Weights of a small mixture-of-experts language model, trained from scratch on English Wikipedia: a shared expert of 128 neurons.
Below are experts of layer 7 (counted from 0) of a mixture-of-experts language model. Rows are named router (the router's row for the expert), down (a neuron's output weights, with its number) and show model dimensions 0-63. Each number is 500 + 40 x the weight over its row's rms, rounded and kept within 0 to 999. Numbers have three digits each.
Before each expert's rows: "comes before" lists some tokens at least twice as common just after its tokens as in all text. This comes from a sample of Wikipedia text that the model never trained on. Tokens count by the router's weight.

# expert 3
comes before: " ", "\n", " —", " \"", " −", " +"
router:509571431518519510524562494513505502449479576506475531515521447506452549402535458490508517509558442524482483514481523405504474475535415556547500446517529516525565506567607530523504520519524489
down0:470476450541467492469414501487518517505415456525477574531509515440500571498495466469444465484518479549510568454486481470471555436486496540502524554538518454417446449558422511506456516512493461
down1:488464507571497464410572512531545507558506450379548569569525519502538496504490463448438467428476471503522534477499543496573445513513513515539557508624533539484479589434533528592531543467465462
down2:468463437410521537525464426563465481549443518435472481530471516483485587584528556531514488449513518504533509525460479544505515496459430533467496590456449506444462537483620499535534482510551541
down3:432487549514461540576513474490508520531434524406491526503472543488507540524527458459495467560441438478518581548520494529516500414466495475535533456585463481471469543494556513472518493547530416
down4:495563571432530459478539529453490531455431481502471505519510492533478561523482462485501578431505476483499507517591442474504512518456580551483536537456469495490448503594504524472457518564443505
down5:439467522494468525505461482494486440464465559538485397482546492550515426481502516448508489442443463467561501466538527594541503508470532517536469557490523500496498490555438533545510504513504447
down6:522449440573546494473504433562489497457517546468505491445476487455483502505480521466474527479516495400532478527447477479534428490438502594503440438511516509441513503499465508478552470449490583
down7:534498459507490486556498535583522487461499466557463483441521510519415469519531429471485431447466548536497467553498524541490601518483499514457469476576560502493514522489493521466568516434433550
down8:571486469438555549472456478508493487563488469539549477488510497505432493475555509477501482544474527473468516448533440566506514495514490540517506495499474506507554432481496580595474444518545461
down9:492444551525436515543484494469428569438423537501502549467438521500486551524547402522591519483498506537473439531521425519478470540442453462521510489455500428430507476519538452504525505503440557
down10:472487450487529521575566458404558481515506559495539533507499514544527535547476458507522454541555505497530536436478521556536512528563553489455557571482483507521449493546485536525484469495462478
down11:539566539583480534493480489456516509591508558488431470491620514511465524426485433452459476466477549538526549566420455454461516506471497469471476525497490481441530409562494432512430519519467557
down12:547468495587471533521546454493525557544486493576463575579545531436492508503483538482494564529446505489519539479596515484521541454483491523441595511573405487512432505502470500526536429451475471
down13:522496489425471468486580463461483582431463521438511385502462555422505476552427516549539508539486515500478534523472527498553444510517505556500450402526522498491558525536506559526510442467545540
down14:453518544503480509566485544536577528574540468497421480473462519528502481508500537452506502520554495486493529534489492444469514559495575458505484583524459547540474439488535459518462433426537546
down15:543482586429512517507490487504478510493559508494488436483451470477470479479518449509494632471470478447546469514576549440530594485540517572490485495446565485439575525545505521465465509459519487
down16:481506550502447438508527488489525482476528483500495520552490472543496493505540516475499541530503486478492554508499532545439459521440489474586578419469498472520534479451571449517533459466511434
down17:482600447491490486470560455561528490546500459458486449447417449549515426507486522534458445413561521548499549471509461464539555505518493496494537502610495497495525549541547529526501450505486461
down18:474549544520515463483464412549515461523494456585419449424528498517522463399529486462497513542508524541410520479542464450462519510505557467498522459495489504470472483492526474578548501485464551
down19:481530520499461505515555501494490504548472452516580480475510527492478575587496533534525520503543541405563550474474492568506544485650491503520501484427532477545477495493511492466514480514499439
down20:573489507494482521438509410497478527494542430499479432505494466541468468438477471480469491450503546477476483568539556558541513483484530589503574465465530496522547503497478498471487491467508477
down21:471586510460553523557491502532511476555450530482508479467459532574436518455515477545502529564476467501456547579477569541492468533482555468543468536435469476490490501491597475550467522514459423
down22:524468554492423471421522581492471552500542464568514496443445523517531481525434483493537442440479503543568516463460467521560473559538512523539571474549466494521441531468447518418449521441481459
down23:499507528497489520474564475520508474536504502477491519522485512631468511466447423491478438479436556498500493484502449450474564527455497481518502530513459434472465482471579484522483453536556549

# expert 24
comes before: "1", "0", "2", "9", "5", "3"
router:431410502556548500516435484515443505411470482520535482448469529504502511433525465490546498512460481504428503492479511439529504469482471522478507484471444524497523491499491561534528524582546554
down0:511469445430453497512465466570543445512520478500481548518521535536498482473476519400520504458496471472540528580431525462484544482535484568532465476463500468486574570522473545563491523450506482
down1:464551509403584525477496494501455544537524463528537537566474566526427495454519508552482473441498436510548526465530418549491548497474547502578576516501470476536512469515457453451519478509513486
down2:497427502453528562467501454526504506512455457485562480519462508508556551463451532542491450514548502486561518544471552505465499511483540532535506544551481484477508455481413533476501513512471450
down3:520466496495483556502493478471431504527486531562563419465476483521521438539468441572502537473527534474508511493436484469497479531521505456506474497448442499534424477483465445524599510483480537
down4:477541530504481471572533457444519488564420499527478426479488507567494467495495472501513442500514473510594488452518490504497552474471446464519542604465537493486529529507529540504475507448449523
down5:466516497542536432508545393440473479488504471535469470498460463499517496481521566524519563478495475472521475472513464493491501429514488554545537429475472512422489511504441419447455532517508509
down6:509482492574455491487525458495471531498490553426513541516449518464489531448453512507498546531443549476455537535497486466471464571492513470516536522457410489510552456556502483505552579507503484
down7:508490453555495550539432493461506570540452499466510438475479502552505493503483523526423491540545509467523521529476543483539557495512452464518554492482527533587527541536462486517513561466467484
down8:560540473487526466500562499453520545527476553488570473550539483527531498529397515529551492539510485494533492526607457381507507505501467558452447489577474508459498476487419494532501466437429504
down9:500452554486478438459522506523574498445523531574580497534478487511460585578532541544517485418483477490479471614513543521542422440501512490528474544467440488484538450409493472539562468483496530
down10:550427520424484460528510533456545517476477486467497464576464498414538476490475438515508480519568510517502525495473535549451546503523531495498565348477494448500641521497504559461516480498518477
down11:488502527496492395491526467522556490516481500492515464509489539538510480475491496569570512505462486460476488465455514492541462573399523514442540491525553471523504527539489491448441576422554487
down12:538538501467486539529490506511499577516421504532544472469507480510493483443515555509478464456506533523478525501511505517486534514552469508486500534501492519524488433576469577505487451470478493
down13:469524555537501512487480543489502502558514450526464526492479556486528539405473445547467538564480541458568442451509592510451468465549487475494537483491525576518459510581526505499407491454548545
down14:557556438478467480510501524467444458510432485489550438456544480464523458433526546495505516478529499509503483496536501591426451533540517479526523547488503516468452458500486507478518474463417506
down15:493499582545534497523449512463524437531475493490504494518462493464479524532486431521481503478394530477519485452508475429412509454443513518502599454463473529510523537523528536440516466557523501
down16:541499489536517548527547482547543469441456555446456493462464508509494551534534510508473525475541505476484466472566503491512504464510461550543529492555505530525470460491517476533484595490516488
down17:437551471494584435536513475518450558544493522434466543506490469505572491537509532447528575488513541524456477552546484549531524501477482474455482507524528531500533482468469554485548419423497493
down18:482528572513534492526512508527482513519518529514509529481466551432529500483578478539490465531493475446513454500454506485507478471502591494492473514499469414440488510433530503474521506457410507
down19:523529476552411487432490560474457559439490475513505562535506484520440516523502548469516444513506486508535450542462488471484579423410574484487504515532479523439494537438540490499558537506489527
down20:486447457446429510509437455511461550464487504474475500530618497505460469484494471570443521521500462472434417383506463489506560507522499458564499482474556520532467438524504589514440477496481489
down21:504520466615487509542469490524489419515521493471506561478540455462508447579479456411519532501484521524547475437486512461494503521518439488480563445483456543556569535491525554501557455552524516
down22:561490476562503545533477477503601550542547518551506392472452530455527483554543505468521527528489500405532504509480551465504465520489532601489458448507547502542504566498539421522509540538591425
down23:456494582514553488443455475497491492554519536528482497486494452513508468421475493486508484495450474516505499514525519489488527522535505493542450535563440502536464472535462459532580522513533532

# expert 31
comes before: "1", "2", " the", " York", "d", "t"
router:483542558496518496504530484474526466410474480505499488528428566557478487494567468463465502534552478514457426509480536568513458485525475598478493495475544497517589470528523575464492532566466490
down0:550495457515545488535533500474485514515460506544494464462512491601470522498514540454458428536483522502493486445530513487499518453474506483593531457537532545421547490469527485488562546541461414
down1:476497529463469514495496483480562524487494395523464440558476505516486493491546536466480451489476509480466495471561536551533470521463462514517540543430521495537529487514456434528529507517503539
down2:492485503471454545534538522498467434474455498458514503474424490448462516463534465462500591395456487555509482478482496497500535553555497540553539420489472500430524527481437528462497390464540521
down3:515514554537474518466549457526515457528513570453443497479463489525499455455446537493470441471428517567498503521461479510553472488513496512502458500528441465493499464512494488529516572521475464
down4:556545503504423611488521508382537475491519463523505509406527513490476523500518436573548487524517480514421466467516512479470498437526562485508423524520516542581508501525496539507489469486507500
down5:452500625448529564524481477490516513505449476498472504443486532544459505423424487513599444457552550440487515473531497532455467493485505536488566547489530483507490535516479483505580490490528510
down6:513507512574499528519468544527426536500515530467526458538559538475473507469456492556475483566489468498504532526497468473468573494492457494459482408462538542493444471486440439489483511541552523
down7:479483452529496551546479531543460529531558481570485592563552495591510524494459499502505526549487527402514488579517487451501446529534536526506504528463572480450541519452497519474475495370532453
down8:459460499482487533387501452514478514499424561486505463544432454453474538536503485472545427449503563510519476519524531507533449503521539471511530483552520495501558523465542482520510487416520448
down9:537546409492477531507518498530520492494567471580476468477457478476534491503532523533472476472476476521542440467461509443488457463521523417446465550448511554472508494491499527545507547537485469
down10:507527472484474486461469482467535493530598469513507474456552520490514542526517575492489551547473451474455555520485467499492583454580482475490524543498493490464508474543466479512478532518433491
down11:494571536451531513507469565508401553434511537425500514507456539543457553520557460513480512483455569472488457508540465498468503552510538482509533500524517483448579514493497510456580464492515555
down12:467444487596471492468432463458460482533547534520494509505528520494503505452520573442483486455507530520563493492541462509496520503509450497534516473557494552523422522586456486535419516547523509
down13:524531496486497517470535537507512495496498477563552524481458503514538549514526519509478520481499519551530454470463512510536474453459535408512470522499481540456556492510428549495505510457530520
down14:475472501536598545509526422505480484495553504520566565539548464480514489453463493475497473538547534458500554587523552569506523446494557438512540517497536418451420523489531472535494501505549543
down15:490480522542472478493509472474442483484590420453552497470554522479465486555461521515532475507480526479528523505504521430488575494514504523498584431483487480522498558526589548520500520523466504
down16:473501480520483562525478521460478507516520537562494495511467466487515516460499551485527589460528557484507522556538511445499515535434527487478432527467551512502530481463485424493492443494417502
down17:547466535523465510504504485543453547568432456494427497493587525437499469488495484418518482538478508515471573465536497515430549471488541482532485526549543470476431486523500481491507497446515447
down18:535522554478531492505533479531466422442507490528516546568469493518481478429467477535426535508470470500467460511478544450515485488532499540477521510507526520470522536525448493508493583466516521
down19:468450538480557501458484546449496501557492544501477528490433471531466519553475506547515526523496483590540414511418465521511449530544468469539417441493491573562584500572518528488486531491467550
down20:514497503395477576446502534547510442483508513490470534526568449467494468499494567511565405511576501500562458519509571500462533498523515543511477464496507442480517422529432501509489541513435470
down21:521484480455490500458470463541489493444511481448579510498532507449456573546507520453517442488578502476515442544475529485455479508508427543520467480551503476456516518469535516449523502503480513
down22:557589456577436483552547499538520507464525496492516507510474465445525502531502496568497455502533485510505507487515531475496533561517519534503555459497505504492518431569484467475434477489562475
down23:438506534494484498493429512490459499512506532460442491511519515511496472478514507571471448499445428441513435530444476505510551521525503474467486481502498485451496536516535510483483520471449457

# expert 19
comes before: "9", "0", " |", "8", "7", "5"
router:519505444500502483439469485487439495435494435492439521590484454503500468534518524486567489537484506516384530467495490488515525484470514554492447514519496422528531536442470572599529538489492505
down0:426413491569552545510459474453485463507508451525462530500540526471522475434466493539401474520451438471478528573532465536488488541539536525551464495481523482483457535481471490503479554477554503
down1:530543528504549473457464462504472425492487503423522481479559524483440526490525499493509438452497464535526463491554551570536507556471576461519476500530509437552447490464527519507530584516524521
down2:477553568471488472485510453463482462575509562529481501464482451456468525487385578507546468520490552493499452468531545505515603607540502534515457522523460520517486575514536396456557539495453550
down3:519486475508476474495515551641501497543515445505498459526519398453511486514491557456444500516523546544480516518443534530504549517516531511447464538417399478486493452551476465531484497495438527
down4:535554498402422427532587493454509451448479490418547490449474479554447425542503518486529492461622495488496461507500527474543467400454500492540475543493519509466498509481490567525461502458557485
down5:472462488554514509540404521540490515475505508491503477585482562472509500494544463549541489511495483509498533577446459483481507547486569431550519493423489501491483504505533544559517471421550508
down6:507521459569520500571532573496538447491499534479472519424483486455466454504505539489475461519485514506541444549551502535496471565536531486472526487538463517493512566611410554465489549509486545
down7:474505560575526522519466507544525490503507486544532512502546442510444522481500510418442473536460469499463462486447442523503454453520539478451498490526509589482518492445437499518481471499444489
down8:477520500525422531488494515509456472531485420434489515531546507445458509563492503514497558520465577456502588475544503430429482560485554509431486534556513432538488507509448523522439458535428534
down9:524482558521477497491531477548509475493513438416480420412583503408521524442564432545498450554538543480531540501449516514464472504486521486429485552474501435468491561487454499512491496526517510
down10:466431492505511490512383551433446560541568519463460542461548521560510540496482491437537511489488551456496594496461508443467534558520495456536546541424531468489521469534527598541511600561495539
down11:488483584447460529515535571478542564628498541531466533485564478552420512508530582483456448538517536484487466510522470451463460512523469511538526505468465527522523532559487531528485458502466466
down12:533508471569593556519504448452502492459508514524523502473524508474500484517531523465554535521445446449519444562495459455563482489456468462523493501556490531587470542483427523496457517524511546
down13:437549548533431484524523524519513545559495521522489500476463560492429495519505490442466508522543493527493392490513487492525512494520546489506508589492484592499460465472504489519519511518470531
down14:585479444561491520531466563510482521422560507524464459485516466501510561521464491493456500516510502470521530510523464468414544414479479493474483513501502503462521579484495447492549502510559488
down15:444516457540527485517544495527483495526432506597531546510462485540518451508545469418471472490467554523478514465528464505556433492467435437571525502588527505494499511403470555489475485516521474
down16:475495532528534495449424512496502476483531504504467490512407508508517438470492486561556471539498491581440436600483507404469585428476464481491506476462529485489527522492534571526474477448510497
down17:516557495531480519527583428455489453555553533519504568474494563435563503479485541512473458540459535475505459437470548559490505508447502472567573558508505451488486490501482550488538457476496530
down18:521547462548519509475427464475418547419464471466462474463429470485477556456545529495466445503527528465501456509537498520508579411469509559586485546470523443505558539554503443475510556568516466
down19:492512542503601487492524516524443499507424484541524527508569517528455459479505550443504440488530510474513505525455533536493482517488435423486484515430488447508554484527463494465463548484434580
down20:615543517547471489508493487491440483483452464533498548430417513473466453527454505547491497536484554534485461499562471452524573416496472457513567484550464531429461488497577453461434473483520498
down21:594503529484470541439552525453481514452483484484559440442504440507466449475485531512472567491567466505537447452488514474446421548544492609581515573550496565560521478512508525411396524458587498
down22:535470528485490528372434495508544438453515432564537481438510516448506513472467500483498541509485464502500476523485441555538503430554611536607501541508474504467432505535480455502559419445469528
down23:482456400572525525408548489432448506445486496488439562583393465516466431444474540533518523499476538526512496505492494449452483443469496523463532462508580563416526481521569500464490538511482498

# expert 14
comes before: " the", " a", " an", " well", " his", " which"
router:590561547563417451557528482505451429496484495536497481510389496531461480542568513473474539532515507538459475480505556459538502472557563511505480511519548579525443581543529523559524506518546503
down0:532525521477519541509502449416548514533391499487415509554444527496552519507498622500541508466494491493452483489449520550497578529505495484557494502468510526427506445516509514520454489537488435
down1:463467536512461506487502509405529503465511486480514504460445530495478509453468562523392477493443529498481507518454475457542497452449543469548424561517513552540558467437513548524543532485523527
down2:473451442536472467466546537486460447448481537529470411582502489527532440386577538447467488435492443469500508517497405496516521509557549498497523483460418574442466482539497500483429473481478453
down3:511473479431496601547522509520494512443442460519544416486503476534416524561555493511424452495537561462496520495484516506444490451527439539551531526486467506487528448543545539503466516500538442
down4:510535451540505491558452495443476461482511540512508470457561462454504522522536485521443521532457507506491488390526543446506502496517502442423502454452499502484550544491503522512588543528486494
down5:535522539544510507474469523524503536465488491423456511446576512456510446548448517536495484537510497531520523494494495545425515502481502511428578527548503493576490499474500422496518474487536501
down6:512480532536438508536548457477491434564480464524470511486474450499482477471512594524592514498524529490513400539527525513506534461509457493498549552550477491475488588495496566471484476430518522
down7:432520490506547492459534519494570481454499487524553498495486477466503558537502529435455493529463531474516611458446528520536503496490514486497520462465605465509443509488615506487611519501520504
down8:489513534417498467455562453524555526553498526430509454508555471491487514513509423423416495494471533540554493514538567535574496545437539450538497435490537500499540527492543491528455550505538445
down9:581488516517468571508507473521516452420521527512546492510474487506563575464500493511492527513503483518510554495451449533420460502462450480545511464488522496555486460554513462534499550508534501
down10:542559470522532552508563593419478498466521441469492424519501534449512417531539397506565480571514534514445505478554464497463511429456515490500490514450477526488533547570459467470433513498481504
down11:497549531541544516477490517538475487479513493479543492440551405481533525477446466482486520485522614472546522502544509516525496427490415536567556495504488508502464561555571485526448485495476516
down12:455484521479440525516505484508582521522477467557507591502502457494459460461562452510439488472540446434514462524529515472475478551441510543557450545501500570497491527564509496466529473474493446
down13:455567537536573483495474538485591517537450465475546468493511484424538549555523506552529488465467406532507439522473502511605436491512495473554587508481502487539477430534481492512539541489492459
down14:473419521452505505474489531544522414475437493576524517468484520558581534452533547507470517537532441530517533447443547515538442513445503492545488434516486480526472529528585435431454612539512562
down15:472523491425524468561518544460520498531505542528448500522506466478497491503512479470542605483475509468468565528446523598533516454480537482488445503502544533474532442477467530546455457475477487
down16:511528445462455435440538469502503578502539419468527526465472522543473509493523497523552513480444490517444446557490479532514594513451457458521504523486534481540476440527530483597489456523457536
down17:475519530504523482421464558486550442567516541544462586501465525474510459485525430477485479500544413533554515458504523509471488467408434443453430473521505561466535503506421465445454514430514422
down18:531494508480500461462560503507506539497396550491431471562466486532521521481507554533473501511461521414534523416502539503465565550493502504436535404536507556461531478479523548526455462492449477
down19:518560477465486477410504516506503494500496487478506507520521500420455519479530435488458507528499442539500522467520521489493449492518487532486464487447539521500555498548429512559489482484500446
down20:436493596535480470497550516446524407459526533507457499448485509499484481461426469458574486566554511504508500455508490598637455562548531509531565501459531539522445529474464498527540520510518495
down21:590498510427528487557461446453529522494467464504518482483448499536420455465541517527552508462541466450505487550443589576478486519468461468513476500485517444485512528481464571499464494476528456
down22:520516557512575501546476533515513526496563476479500502498486482516523466539456530513505504480499494496518604492525520540476561460507543495473555444495493522520449464461466521509445498414501549
down23:512465470484507551489446525484497439535508488545558492538512540480521513442505440483550530465496520493507499480510557578597507450481553510452541582561478429508435499464501543513427506477532520

# expert 21
comes before: " the", " was", " a", " be", " he", " is"
router:502493527514463482512526502543522389546522489526512457526362593522534448424503526487552493565444473537480488498513494505579533499560481515499458488538513474543504499500527445496497571504510547
down0:488496475481438497506538432515544508514502543531533485425486534525481497486524564503478472474515493513508496533624525509431501491527551505508527570526551521494485532510480485507504470547566527
down1:510477462457565524526476524564526504519447534464502426494476465492572514450533483473492523493463528533472445439556538501545490517459553534468496515455485479453509428557537512497470562575498519
down2:511542519480535503573519503513448438555460475470461441535493421466458451575546468485579570421578498552474506585526496462483524516485500490469492442430502441471544574462479465503430530533479547
down3:509408469463461490452462444550438519565483481461515475499530470495516473537538500491487441465485445499575526505531481443485439454494550563474481438594470502433541453513497511494449475522464528
down4:515531447531537540545500506459445463511570490468491425517454525464579473465473529535582530470486504559451499561432559558613494526463506559498458512461491474511486446475510545570490598549545435
down5:512502559491462501485508455512446537488527534524575551520555471422450547493579500465476444589518614463467457509533571532533459505525497527503510511517537553469473587492477492468471430529499470
down6:525634486544501550516558498523544494526514431473499544495461429512497504537511452460498558427460502524522533505526550531532504483492523529495549511471553481476489468512491408530499525516529509
down7:515427482500536546471526427469483426541556514486521510499503546496529513455560501517512600542425483566521515530509491522525491446484449565572487513445500436503452410453527541485467470508543524
down8:479467571456566505474514432483556493513519404507502462445448544552522541493507484489440486498516502538541469478526524501530493506478435482532571439653531447549459536504510525507465495456495506
down9:448549506449491456491480523454455569461445510536481502479512492571503431488519573497471482473531565539528564551577436515507448479537469530563527405520526477539489492467526463488505479490542460
down10:506527533429502513498474469449533513540532519503482476507508510516472460487506475513472523492471565504537484492421491519480445517475464498495489584460468555409527483531493477485467544523541470
down11:518482499599504501561598506453499535498491551458526455502467523528527491491516463445525448481426497503456521483503517482519503481537469467538553466456483477510529455512542481535479512543480584
down12:586547518466505473554537550433530500545468498545530437536443483444553451520509472496465537497530507437508509480503501493573497523462543501493496513469511508471492548530537478471565550539541513
down13:531469512419516506554477515527452455463501563430487517460492599492459556535471528527536502413507477476567431517523506471491542505564496523498486528462529546494475552550516502596570528457539489
down14:533523437512425488505446470571531638519545571438527499508474495534521436470500477493570528432429455502500479477506489466507543432506503547528526468455560517517484452548473612479562541451431449
down15:562565583497428544468500430515608473474416527472526583489546516489521485532488479499527539498490529454490468515508471502506514455485456537547564490460520501475468549513471455554553462457511507
down16:474459565483517501556512492513493500520502484504490532468529518571497554529438474505506499494458480516500487496477541504489529502557475524518498478532442489534526510427538491511498493507508556
down17:551510536489450454522491505520517535552476467532486527454417515508546493577518490525509504490525539468512513495527472488504548454436507543482497535593493495511512540521546464526596503463528469
down18:456473482546543485450496535508481575397421483494504572452527489532441511568578519427518494493484512496515491500467570541476570546561441512530485460419416484524529465474586478486556491601512519
down19:492563474500465506540443438536411461476480447524483461517498511508505460451519517511492511509538557456517525493531530467501509483536459502504484459491475491540510525511542460542548506489499505
down20:445485588463472505438429404511547527428467495563519538472513464505417475453515539505468545523536544438442483454460432506458475483470551479494420487492532490466578496550524568432496501499497533
down21:503487524470476497518462414487510543511518487489529405514511577415557453541476496504478588570444477506522521524462526493440482458471518436510538500472456457416497454492484439556481514481553535
down22:505515567535547473522513482461506428568525535461517541459508475472559519582496496514576516489470475487475410516517485487501466431495546461576466557494451520450451531542495444459597479510537517
down23:509576453512471414487573527462414491511450508522463480512496585601482458501505469460482465542498491504469519497558493518472565528494478486484519477528468452457437442505428501507491467484532507

# expert 18
comes before: " |", "1", "2", "3", "4", "0"
router:461534492529509527477502519483491473427549544514533543491495512530529523490517502467395488477506471532451446500474527407462550500450538494438447432520515447503611532503476495505503500504553559
down0:503601487485467534447443484533511556489453464421474478510466537493491468473483487466568463505487451451531427529452541528464466594488526477514488445436456456489461490519564540502473481520423493
down1:592509558576489507498422549517437427466537500564512497407471571519499504511501564493450486506501503532532522479493467491419435472538477505557614484493509475464485478509580429453468482484510454
down2:519513539433542567501458473455500511487454443543533413465466510521546410542510482466581424417419485425547469534573506543522527485447556480422502570476517464483475502533465481506477467467531486
down3:495450488537498598583480503539460445456494403443457479491523495519473542471493523545504499473463516527460488483507529577475482537502532482492473561491426506443582508568510491468514517492478443
down4:533424518575496476506490531474535559514520480464557539495505510524499441518402525493568559554486446477533463484469518401437549445477464509472579539494500516511505540411531476482530527505504469
down5:453466503557496479434448505565557544527566502476459405548501490515532581516528441487457453562451422498504568508489515454488464516495507450483486541474482557516524455475528530536515453540541585
down6:583431567534434533447503527494491461479461474477502500577532511512544539523458491453496521478485462447566503580513498477457480434497563484453519548526529529502500496517563493489488425473521482
down7:496478533490503554473531591466424439521543505529469472462485489563511462559466530517514535500556570486524479545539492517556519527494482462566547516464520515547521447495500442451507474485499544
down8:425472463462481521460546531530526581478561460479529550498420541546481570489561486478469464569566480448517556432475549539463517552508482529527427512517486475428434477483512542508533450504458535
down9:531582486503417468557450408495470459520490534576451535493449500470435462503507523517475561529536557517538427522475521432529540573503557505482450450479500538466467471520589508506491531465466532
down10:496502531478500487474492488592514590417486502493514492409531441508482427515471470536508498481500514518576491439503487485530467474482507495516534510487496511575455544491512541541512514498478507
down11:467369543504481513467546478517458533492486479529526494529480521493462500485515484503591533498448452404537472550550474465489528492434462496492530503505513520526508502491490525559569475508546496
down12:514517498556499487470525443482457510535510479468509525498522511495489495621558482484481511469466451480536431523498516506517519497498548482453533510489512518498548466537478526531510581512545430
down13:464565460515558473510474550497568538495547481498527516494432548518435477479526464506481475563493478547474471451545475475504507482531487460473519474506524567486527485530499462496511495491552458
down14:489513528545476537522499579458456475492488507517503481536497521428439515562452479565531548480526519397496542550490502529526432441480500461514529421507446498427484498562481434457482482535476555
down15:459453568461440536452516503562521519511554508526485487510553452511528473458564517530450474487535515499464405515514514555570509455475495446537432486483554466510571535478433513541507449541508471
down16:478491523552463515515487516483504507512462491537498488427482451505468408497425501566614544492508516523498490469561524530515493494585424543450466527468414494541594502493466522460503487453494541
down17:472463559527481532532466500498491484466519496555499549458470468510539518440465490527445463488506530454493464590480510446494528573469471497515466455592482502459494416513506477494511508481514479
down18:507587421538417479417502527443453424468564485462505461537491515546520432495517547520507440426494542492441542456485536493490510549430477510461469478493498494535585540530500477510503464539539528
down19:506544479463406470486449526456558451623479535589547524475422515515468535517466583509512534494497460479478514539454497440601535447503522564551488541493522554491454522491523500524538508431457526
down20:517546491514555538515520456515477523538522577518477532503505481472505509487522565489510425504562515522488496504454487474507481513490424475471532490493514528506563536516450500533482474487545465
down21:507442488528491515506451475504512581494459484520435427503532502500563503522501496582509560519486473536456544442546502516498558485460449504401507504501483544425562522490502435559469556496542496
down22:461552555466511516530503491496508475510594536572424455508469517491455520454409508520467476508466453466563600547462466567511458512491541431486524543488476535483467435482568578492508486547542490
down23:538522450565491463458521476488463462413475544553521523440566566475481512452542499498506560443526460537460497516448545515498467518535510492527458440580520509517509502569479478462529535431569584

# expert 11
comes before: "\n", " The", " the", " In", " He", " A"
router:481465496555457490514434482515510428476505527514460517530588503494509507472492519475495448481516493519502372539522520512447490481558546529514488393532455465546482495532505504527568553478473498
down0:411511464523545531531441446516584478464520559490510447541541510487435595561486504597471528464464482471465414546569488472494428475497558481551518464492434525499501598503468555450517554494493528
down1:523493443493525455501446529573493466492488499455555477515536510515484481541496499457477487531471482541480427440458495465525513512472485412482463580500476477492558513503468533448433434519493462
down2:566459565458515527498430498513446475520477510436481493448419562476563438539527571451571540538496462498481523490582475528577539532506456470435496523575521513428583493478481482482498513425608507
down3:470438544506459497479575515410400482505504497522516541530414519508492466461477542530596498457509513523485522508499533499465520440592486508507548515468598447492541498505481464498507518534520544
down4:494586475450546506529537535544475530509471492494474510486545509503513507477510504514521458524477404543482483494402511509469552512478536499451493548435505484423547496533459525571503487531444545
down5:499466461535484411531472461519512557524449532506456490448550500545461481445510443519454545481435491499526554495471539562568508522530521458520507455418470498534514444559480453445518527496543537
down6:538497512523594467580511441559460550550456479501469532519536501540467506511468537531511473402512547524442550512501470439548524455512548457511495580497517478548489463452524511571551479477508434
down7:430463546489503502489469488463508509449575463480486423511557503518482531508511532510449502487507528504520545523550584483476471627489499481512478473453586464420546495561529507524522506475560473
down8:475453391443451507483489487491503506479548515544479596472457527562543565464496549540489443511468489453478466469458469503474508501553535472517459578466475476534518466541572479471484528481413469
down9:500529487506464505472505512461557571540502478507485528447544486505568461528484510435493547492521527396498473533493483474479502492438488590484453516533487550487537534538512434517483477463518557
down10:495562484471533497511454602487463447491490494485517513500503484469575478503503497557516499501491420590504567534444587510479502471539495499471549465475536502505441486517521426412474544508514528
down11:475510392499490532525460514499546516500501492485533496499405407536430471498498505530480537582434467574447509467493543551485508433424502497519564536554580541451485500495561474469439483467557489
down12:508472537504478494497569586540472528528566506508484531552520552495517542457437561549443481550597540453506526500465520488507488474491478542485487471475509497559545556541480538500480521468429599
down13:516481499484457475514574538490515527499449464561450473472478597460516521484513552412488497527543467513467456472499488429470570541526486457505515565564525461514403432507484475521489518571574507
down14:486487550474468471509439595513465532552443507517465482502474453457497540471505531406437521458498570428459486471554488433513467485483494441495520469585565543497445486442473523530439504473534508
down15:530450452520508482523473467448495465485494521480506563493389577544509485457519439498525548525471505477524523540547506497472514487526464493548496471501516455528517518595442498414553447526474504
down16:477446524474397520497539544454420517545444486474461492554572593531485521483428460501524492498502559456485520487472523543461487478487436519461531508503546494543517527424427492481440517461516501
down17:482507508552454514504504477479447445481506463495513534551455470480518489516434486489500511498523496510596480541474528497495478513481435536476462481562450528523637488538559492489483482530454488
down18:581458410524528466465496519533444503472522486485513553565635505511502508638496567471441467519510505563560503487500609413481486536566467467486480533520543454500553500479573531476506527455481491
down19:454527497476514458435491533495534463594469473457521535549528495529497489508569505496553501573521497549499553507539495505499468463518447459522483483458529510468557485417533529569481515499520514
down20:485424446558519558511550526486463517470522444508484505502559516475525405517553486498530493521517492466579501482489520532482523470482459468536601532469484479493441554560509577538465530579523433
down21:417535486505482513524452496487515522506501518509445491483525457498447411469497530465575487571460525518489515463497470515534444491495474477528527505491514545435499530531495550484456437496498498
down22:613505507433531576514510485470508475511475475447573425502382537535452499442550491462503470552500471536450511470530535570432513556487475509496567552441449519476482508490477568524453485470491548
down23:470498462401494546526486485459511505512433511506543462520493467551503534483540533487503544436509496454630490565454527538429555494406463497515469471425500475532464511560449405501521578442481488